From a checkpoint of a small mixture-of-experts model trained on Wikipedia: 117M parameters.
Below are experts of layer 4 (counted from 0) of a mixture-of-experts language model. Rows are named router (the router's row for the expert), gate (a neuron's input weights, with its number), up (a neuron's input weights, with its number), down (a neuron's output weights, with its number) and show model dimensions 200-239. Each number is 500 + 25 x the weight over its row's rms, rounded and kept within 0 to 999. Numbers have three digits each.
After each expert's rows: "comes after" lists some tokens at least twice as common just before its tokens as in all text; "comes before" lists some tokens at least twice as common just after its tokens as in all text. This comes from a sample of Wikipedia text that the model never trained on. Tokens count by the router's weight.

# expert 34
router:517495527460532499501482445478517514479518479517503484446491511494441516503502481507441498480471502536537508521494498538
gate0:526506507484533469496467534511479544506486527519490514506541511477471473512528491546484532503499492480479494521534512507
up0:473475470536475495485485497502491472465500488485479502511499533415462475526479518475510528490452517511497486561498561521
down0:535510485518492515547467469511492501538465493465493501463458481457481514491552505524490496521516492509499506480547530484
gate1:517482533531469479479506523445513480485533489489526479477450498475498500531504479508544526485468489459525493490528481522
up1:461535488515467515506499506478477489519476487472476478505521471527472505468459498479461486512518519527506537510517465489
down1:481508510531442500463500523495508445507480514503514502514506534510505499525516452545509432520525520490489517499463512518
gate2:550523506493500515510479529523513485485497523536476559463497523462501495460487494470510514505517476479480485520483469518
up2:523494500510475476474504493465516523476558549482492517503483524545484524533467501496480462526533518513531516511514459504
down2:519498523492522509484498564485507508554489511550505546449437475503506501459486503495475492507486530509493507525500522532
gate3:500480498528507510502489524536480505466514454468491507507514517524494509502553476526518504500502489485505514496463470487
up3:518529485481492463491476480508518511477523518499482513539508499502497487502477511485500490507471477502511505487509485481
down3:510507509487505494530514440486513511526500506544490484486549499551540469506497501488487479498500475483515470516471489482
comes after: "1", " |", "2", " |  | C", " | S", "|"
comes before: "\n", " |", ")", "–", " | ", " | S"

# expert 52
router:479484532481446527512458514495471504470495489489521526489503463539499527512512483527506505524476462523545513496490497480
gate0:540481467510467490549577518500524491477511502480527534509534454473542518502522529488503485450523475506479499515476538492
up0:498505502510491423526515482511507526494575489531451532500493496461445514518536495504514510568488498498462500540550497554
down0:509503510541446523436470502512489493513490539474554471506522504484549488508470522456531541458476517522503481512519521510
gate1:475512521482512549530499471521481449514482500508502517540500509540542463459493515489530495495501416468522512457472472528
up1:500537505512508494474477527490503473494492498506504470489536522487533499484531522486496523539493529533500518499488487503
down1:509493502499491501531508488482513467530470461505533502539502443502474493470481491502502465487524472464527463538539502534
gate2:471469468519509507508509518499479455532506527481524494519489482512515545541486503491502492519513520480504547473505486507
up2:499477535485500490500489518484487508499529516552530469500514513513523489489518468528484460483497464468489486465494507508
down2:494526463515507532492505494476474519500455497549489495510491510530482490484533482486484539479498507516506478485520503518
gate3:467500512515477470492506488526487501518514495542475521498512481526528510482467539526502483516507485473494491495534490497
up3:478513520517489480505496507504503431493525476476480538501509460486561501493477510477481516509473480463516525498533476495
down3:530511498489496490462487490474464501458465514499482521455480498522485487473526539453492528459481536494470490473518474510
comes after: " |", ")", " |  |", "\n", ".", "% |"
comes before: "| ", "|", "-", "- ", "|  |", "  -"

# expert 49
router:474485487532507522534487476499483473520470486495537455500548481514506513508504484523519535521525501516547504477505532490
gate20:505474497506454508482513507490476521541529505459483485511516493472525506515462475492492516486483507519451511472510527485
up20:508492469509486471486501505496481518449512491475420533508501476483487486511477500511499481500542486441504479489485440494
down20:422498525499495524514513479508466428484487521461522528499492543470468525519491507513478486514511488484494528497479478495
gate21:503537517506506537483461496507508463508460485517489503513504535522546502486536497494505495531474511522498537518480533473
up21:481494486516495478557503490517472498494499502465500495518476520431528505501478552529471524512517504512593536498537487462
down21:533479474472517499483478483497495512494475501495510509469452454492509485511537469515508502511507497494520502488476494479
gate22:499488506527469522491488510506503544471505480492493533489464524517505465515498532524515476494492492485474508506454494486
up22:493523510527511512468523465482485474485496485506474477513520509501521506550493492492465492517531523512506513494533486532
down22:516522499512510502502482495470499521505469482516509511533474508534500517504497542514521512544520480519518505503523517489
gate23:482489453506494483524513474498533491508513512460525454477461493509475532493541517518463466516476515504481515492525470478
up23:552483494497500469486471478506519463484457501542520455517521478472513529512516532455548568500476497529506500476493564538
down23:513445481540497471491552490498467482525487441490507530514516508542507523479499506507546493463525474497486492492482534477
comes after: "2", "1", ", ", "- ", " in ", " ("
comes before: "–", "=", ")", " |", "\n", "2"

# expert 4
router:524489476528494466543512488497508497519515522481511500518467508524520527498508483457529467518511460463523480509521530500
gate0:535525519465474504462492517496483503514548559528536477521505488485483504491484472521514525513487467442519480502548524503
up0:471502516504465511452510533508558486534490567544493491503495491475505469471463518495488485486538438505472476512464541474
down0:525519502533472506480485544481545545486506479480498456526465464511459541511473524456500509513490532510481523474459469504
gate1:528548522494499487517437477549533487487467513507517510471503537556495501520496482494505507492531439529458459510489489475
up1:528479540477503486532471517489503510480572514527526508524470460501528515500523504519478509522521497471513501482504507500
down1:503539493492532525524516501497501531496537487488526474510495484481493519528484542585468488476535507509527519451518524495
gate2:501539524492500489473486487475534487543476485515535461497519520484523546504477481471520465534512520515500506444513533489
up2:560532524468513514515480489494486492472475466490512528495507462514528510515492487434515540519493557480510482456525459502
down2:491474550518532452503474497513505438513515445494505552491558551491527503482444502460504502486494521495498482514477492502
gate3:495537500503499546497465488454500524542502533484493499508487499465537493538442518456508528481485474543519499509502470534
up3:475516509521487484502496474500515502474501499520491454512517465516482521519519520542500522500474470496522523488527459463
down3:478508506523457497479543480507513498497502500488505469540509533542484519557512477479529475490507511487466510469528430516
comes after: " | ", "; ", " ", " l", ": ", ", "
comes before: "–", ".", "ated", "ate", ":", ","

# expert 62
router:481496533496491480487493499522488530510491515450559482461475483532459496503467471480468513494520506498471510510495533486
gate20:454454515498510481462518462483546486497494500532503498511507519531523497460465519517478473477460483506526489488519539487
up20:527491501510439503513528506507506493491506531462491523465462475547468523485471494521554508466477479518459478535506519466
down20:535477519500477495474497537488492495469529522543523547490529492510474484505493482485472491465529467522511520506545478487
gate21:453495501506542531471534518490509504477468459484514495550485513503505497520513502516494471471499483454507494488485499496
up21:522515470520507535486481464453557469495508513508496491485523511508489496487440473500496522514479484499493481475484487533
down21:467482517481542513516511496482497494530506484534526456517515457421506488470496517498517533491523502498480466485523471475
gate22:461473501510537504456502535531463518475504479525495476483531499518488489478512523486475489504486486498498493530472511513
up22:499504422511507516484484495497520503491439509522505514515502563498518498484482511507530528504520524520502454502533463471
down22:509481504457525497487479452510518480489519480524535517469512457515484529502541487473516505465481485495487529508469479480
gate23:497476487453496545535486507458449520525560509471536487488488505514526512485529561478533496523451495495491504492472549506
up23:509537548491505488496504523461507517446488548498472491503509473530487474502520512497498491509486506542471534503465496509
down23:542512486524509529480478508512547519479488506521481474470543522500549514493512536499525507502491535540526498510475486502
comes after: "\n\n", "==", " |  | ", "===", "==S", "==P"
comes before: "\n", "\n\n", "==", " ==", "===", "s=="

# expert 47
router:462492493520516522488535473457491530501495517530562505495506516474493536493500489510504489543504465536442530487486491533
gate0:511497520501490535521514518529497529535539486516526473465551466484513492481488517485480503497504531502499521496474501495
up0:517469544503498526464496476476503483462498512470472489548471510518480502540517475524519506496506473509477528515552505505
down0:523525490506511501503522498530528545472488526488456460504460489504512520478516500500452534489488530543526510497563481514
gate1:475541510489496511518491555527506484527502513505513504521503473510494504511506496534504497518494496463508516500536506480
up1:495475548502495522514500531459555487495509448514517518500537498495506469494498504450476493463503506471520452473482514526
down1:530518461485479480461508503440490500461499548487509461503473496521533532515525474484498532515479506535506494535452487508
gate2:460515508485497510455527509508529509483485509511485491478531489523472520488502489539506514495471466496499490482526489487
up2:541517533534485526489514482484475517521481550475455556482483529487471529510498515545461505468532503534507533534528508505
down2:499486483509477456518511558507475520474478489517515480490503493546494452447520492519499502518539494511495488552515482477
gate3:465485519486521490487503509474511493488524489565492551529515507548463491478546470514558517500463521457490457448452507531
up3:512533498480507461517497464475515491506529547503507495515489546507487483449490509497498524494481524497505455549501522486
down3:479479475502508514507488491498537504468509531455488522541519512495526539480479546513537550502552468512511535491481446514
comes after: "| ", " ", " | ", "–", " (", "; "
comes before: " | ", "–", ".", " |", ", ", "th"

# expert 42
router:505427497497541478522510495482473530481510502500523471524555529521518477544482527489527544469524491519553508464499497464
gate0:513439532501481482504501488505491468485561495523521510477494457471530452482497527488499505522483528473504486484507477493
up0:494516521544486541513491487484512535521459507468482488500486499481538488490546480522530466504483497493512540508501516460
down0:496486502519490498467524481538543479485510513484491475537522524456583503487498501555505486510482510478460498494500544522
gate1:506470486483514490460493532502537528477476497446564524507507526512519487514505487521448485502487454477499543468531504527
up1:505515515464524521544461548544486563514482528444490540476523507503467508489491479476475467453503494484504549514492489483
down1:491525483490528505511530463470493511536486545542546461476454496503546509519452448533507477530502509454506483495499473460
gate2:503482525500518525457497514487469518534453500532486478539509561516556517488465470504429485528497480500564502479472493460
up2:508480551453508491486477533507528471529491511483532474517533485468559476495499460505482465489527505450524502514485477498
down2:492476488499487524471523447516506534472531500516455507511475490522490506489520501469491510491493517468517484519512526525
gate3:471498508468526486521495518483522451482452501540533463514519487509494492461531534521489500488496440500501462505504495507
up3:506519518492544506527478521509500531502501468516474428497507491511463492501496523542514533526491473501497501509478483515
down3:537471492498482415492493506429490537516535531486519513506516489487489458540478491531478495501490522475518493544498478520
comes after: ", ", " in ", " (", "| ", "–", "- "
comes before: "2", "1", ", ", "013", "016", "018"

# expert 12
router:461512523527549518528503460490506552508458529509489511526537462471470511496468507513539494518533479526455490517538504539
gate0:476480477496529489510453486468501506495492511470550550477463494518468510498508490501478479504535486503533493516495534496
up0:509482479478502508461527512496495511515483474481467504534507510499512500496453506509485520467501469454505512467474500526
down0:472505536511491472501496507483478456499524537501504518461470494503510475509471513462513458517480522507513491510464489522
gate1:446493484498527512469508517496476516468488516523472480514513520458525487511493472553475476472486522502540492505541511506
up1:522538479503565541448463491477501502467512518515504499494482509466506464493535477507507495469518466477530490515494500480
down1:504481532480504483516535479437493438497537500514491453439501523523521517461500505491529482487468529485485526504488503491
gate2:487504477502471531469509491506558516473499504483527484538471500505481514491514478464494469491516469454528505462473496457
up2:528532505528530511512497513489508522532488495512477476513512534495502511502527494487496480519461504530504523514485497480
down2:511516480501488491500524535532472518462512541447484491554492532536552504524519510498491523490492505451509480462514514514
gate3:543500492464498584530512515497484479510465488540461468518504474520490501516538515489483507537489488503487472459525471503
up3:514501525519531504494506490506505480502488519519517523466463532506465476479539491462507517487504544507475543470470514500
down3:494472507455484502522501524523575506491501476496508478465498473508523520518515510514489486494492499514501497504494500482
comes after: " | ", ".", " ", "; ", ": ", ") | "
comes before: " | ", ".", " |", ",", "–", "°"

# expert 59
router:524538520449520503517504512490513528515489478491527504491484455519569460482519523534547468549508555470519511527522499475
gate0:469468543497510509492509461498497474510507516493475522521508521510496512514461498529496470467507463516462556545505515549
up0:495495520501488511504523513487506473465515492475514482481508534483482518502470480521540462537504495482469519547445497523
down0:466493478513500502492507491462494494498516491516489507461481564507515501503505504554505493525468501542505500475504478484
gate1:502519476506524501501533449503531582508498478474504502488481542462460482514474566505536507546525522484494436477525500506
up1:531483438527473471483538456492502502494494511467472469464443476494476494509517501496450487505503488472493517500474550505
down1:493483514506493507475491514510509495519464462492506450494524565529520482494546510514493503503527453512493515473486481481
gate2:488488479496467494504510496507503488498481480539493507467478499522494503468571492477464508461524490494491436503522506483
up2:482505491503486468507503473488515502499541513531464504478556501513440491500491557449533468507476483543483453480519518481
down2:531466507467495488498495525468509495514529497508446500520510506463500494468509481511460524502477512499504439498500446465
gate3:482542511537485530488508514504520481524489540496519478485505482506509450502497499488538493490513487473513494469512526556
up3:463511489452508504484499530466485487489519499507522464494499516487544480512503454541489508493435498516522501503505491469
down3:492460514540479531500475457517475493508550463568471499515535520547478484508490520557466473518515513521490487490518496507
comes after: "\n", "0", "6", "5", "3", "4"
comes before: "1", "2", "3", "4", "6", "5"

# expert 0
router:499495496544501491518483505525476497509471511478525484497473519477532496534496483526463507481509507511500526501542520555
gate0:499456495502485506471491449480538511489465523476539485501507478503439479511509500463531469548483455512529497500479493521
up0:504477453520512528498499467497484476496526502465499470468503489519516498528466470502485513520498467473521471489456504502
down0:512506510499487492529503485504488535508506491501488502505525494467504542505469527494461501460478501510486552475538538486
gate1:504532441507488456463487528482507512528459524486478478534542475465524492486481487478469446489512525480545539525483529507
up1:496488502504475483517484523494495424494498494466490475503499492509504532472497492512570504466544553499518500501473497497
down1:502524482493495510514502475486486517493529516495478515485488483456521509491496526502461453492493515504476515528509480505
gate2:523498473540484469468479520500464531501510505451503474485466483507520500538492500490490486517486521469477507523538479544
up2:505499518506483499487503504496544496522530493486514515440491552510504502520464521568508495494518543494523474501480493484
down2:495508503485514444467522520511481521489524549490476549492497526527480545501529544488492478474490497509447507492504497473
gate3:516481495539497514529490507512487494475545491498474471513555522533513469467486513524510489479561523472489550530481508473
up3:477535517459518480505519506533530497500529519503496468547547500543513473519435505524475509524535482552480552511470484512
down3:465530528492486563496544512508448496478476529501512475510524510511518505533487496504504471480501482512471457539507523492
comes after: "1", "2", " January ", " in", " September ", " this"
comes before: ".", ", ", ", the", ",", ", he", ")"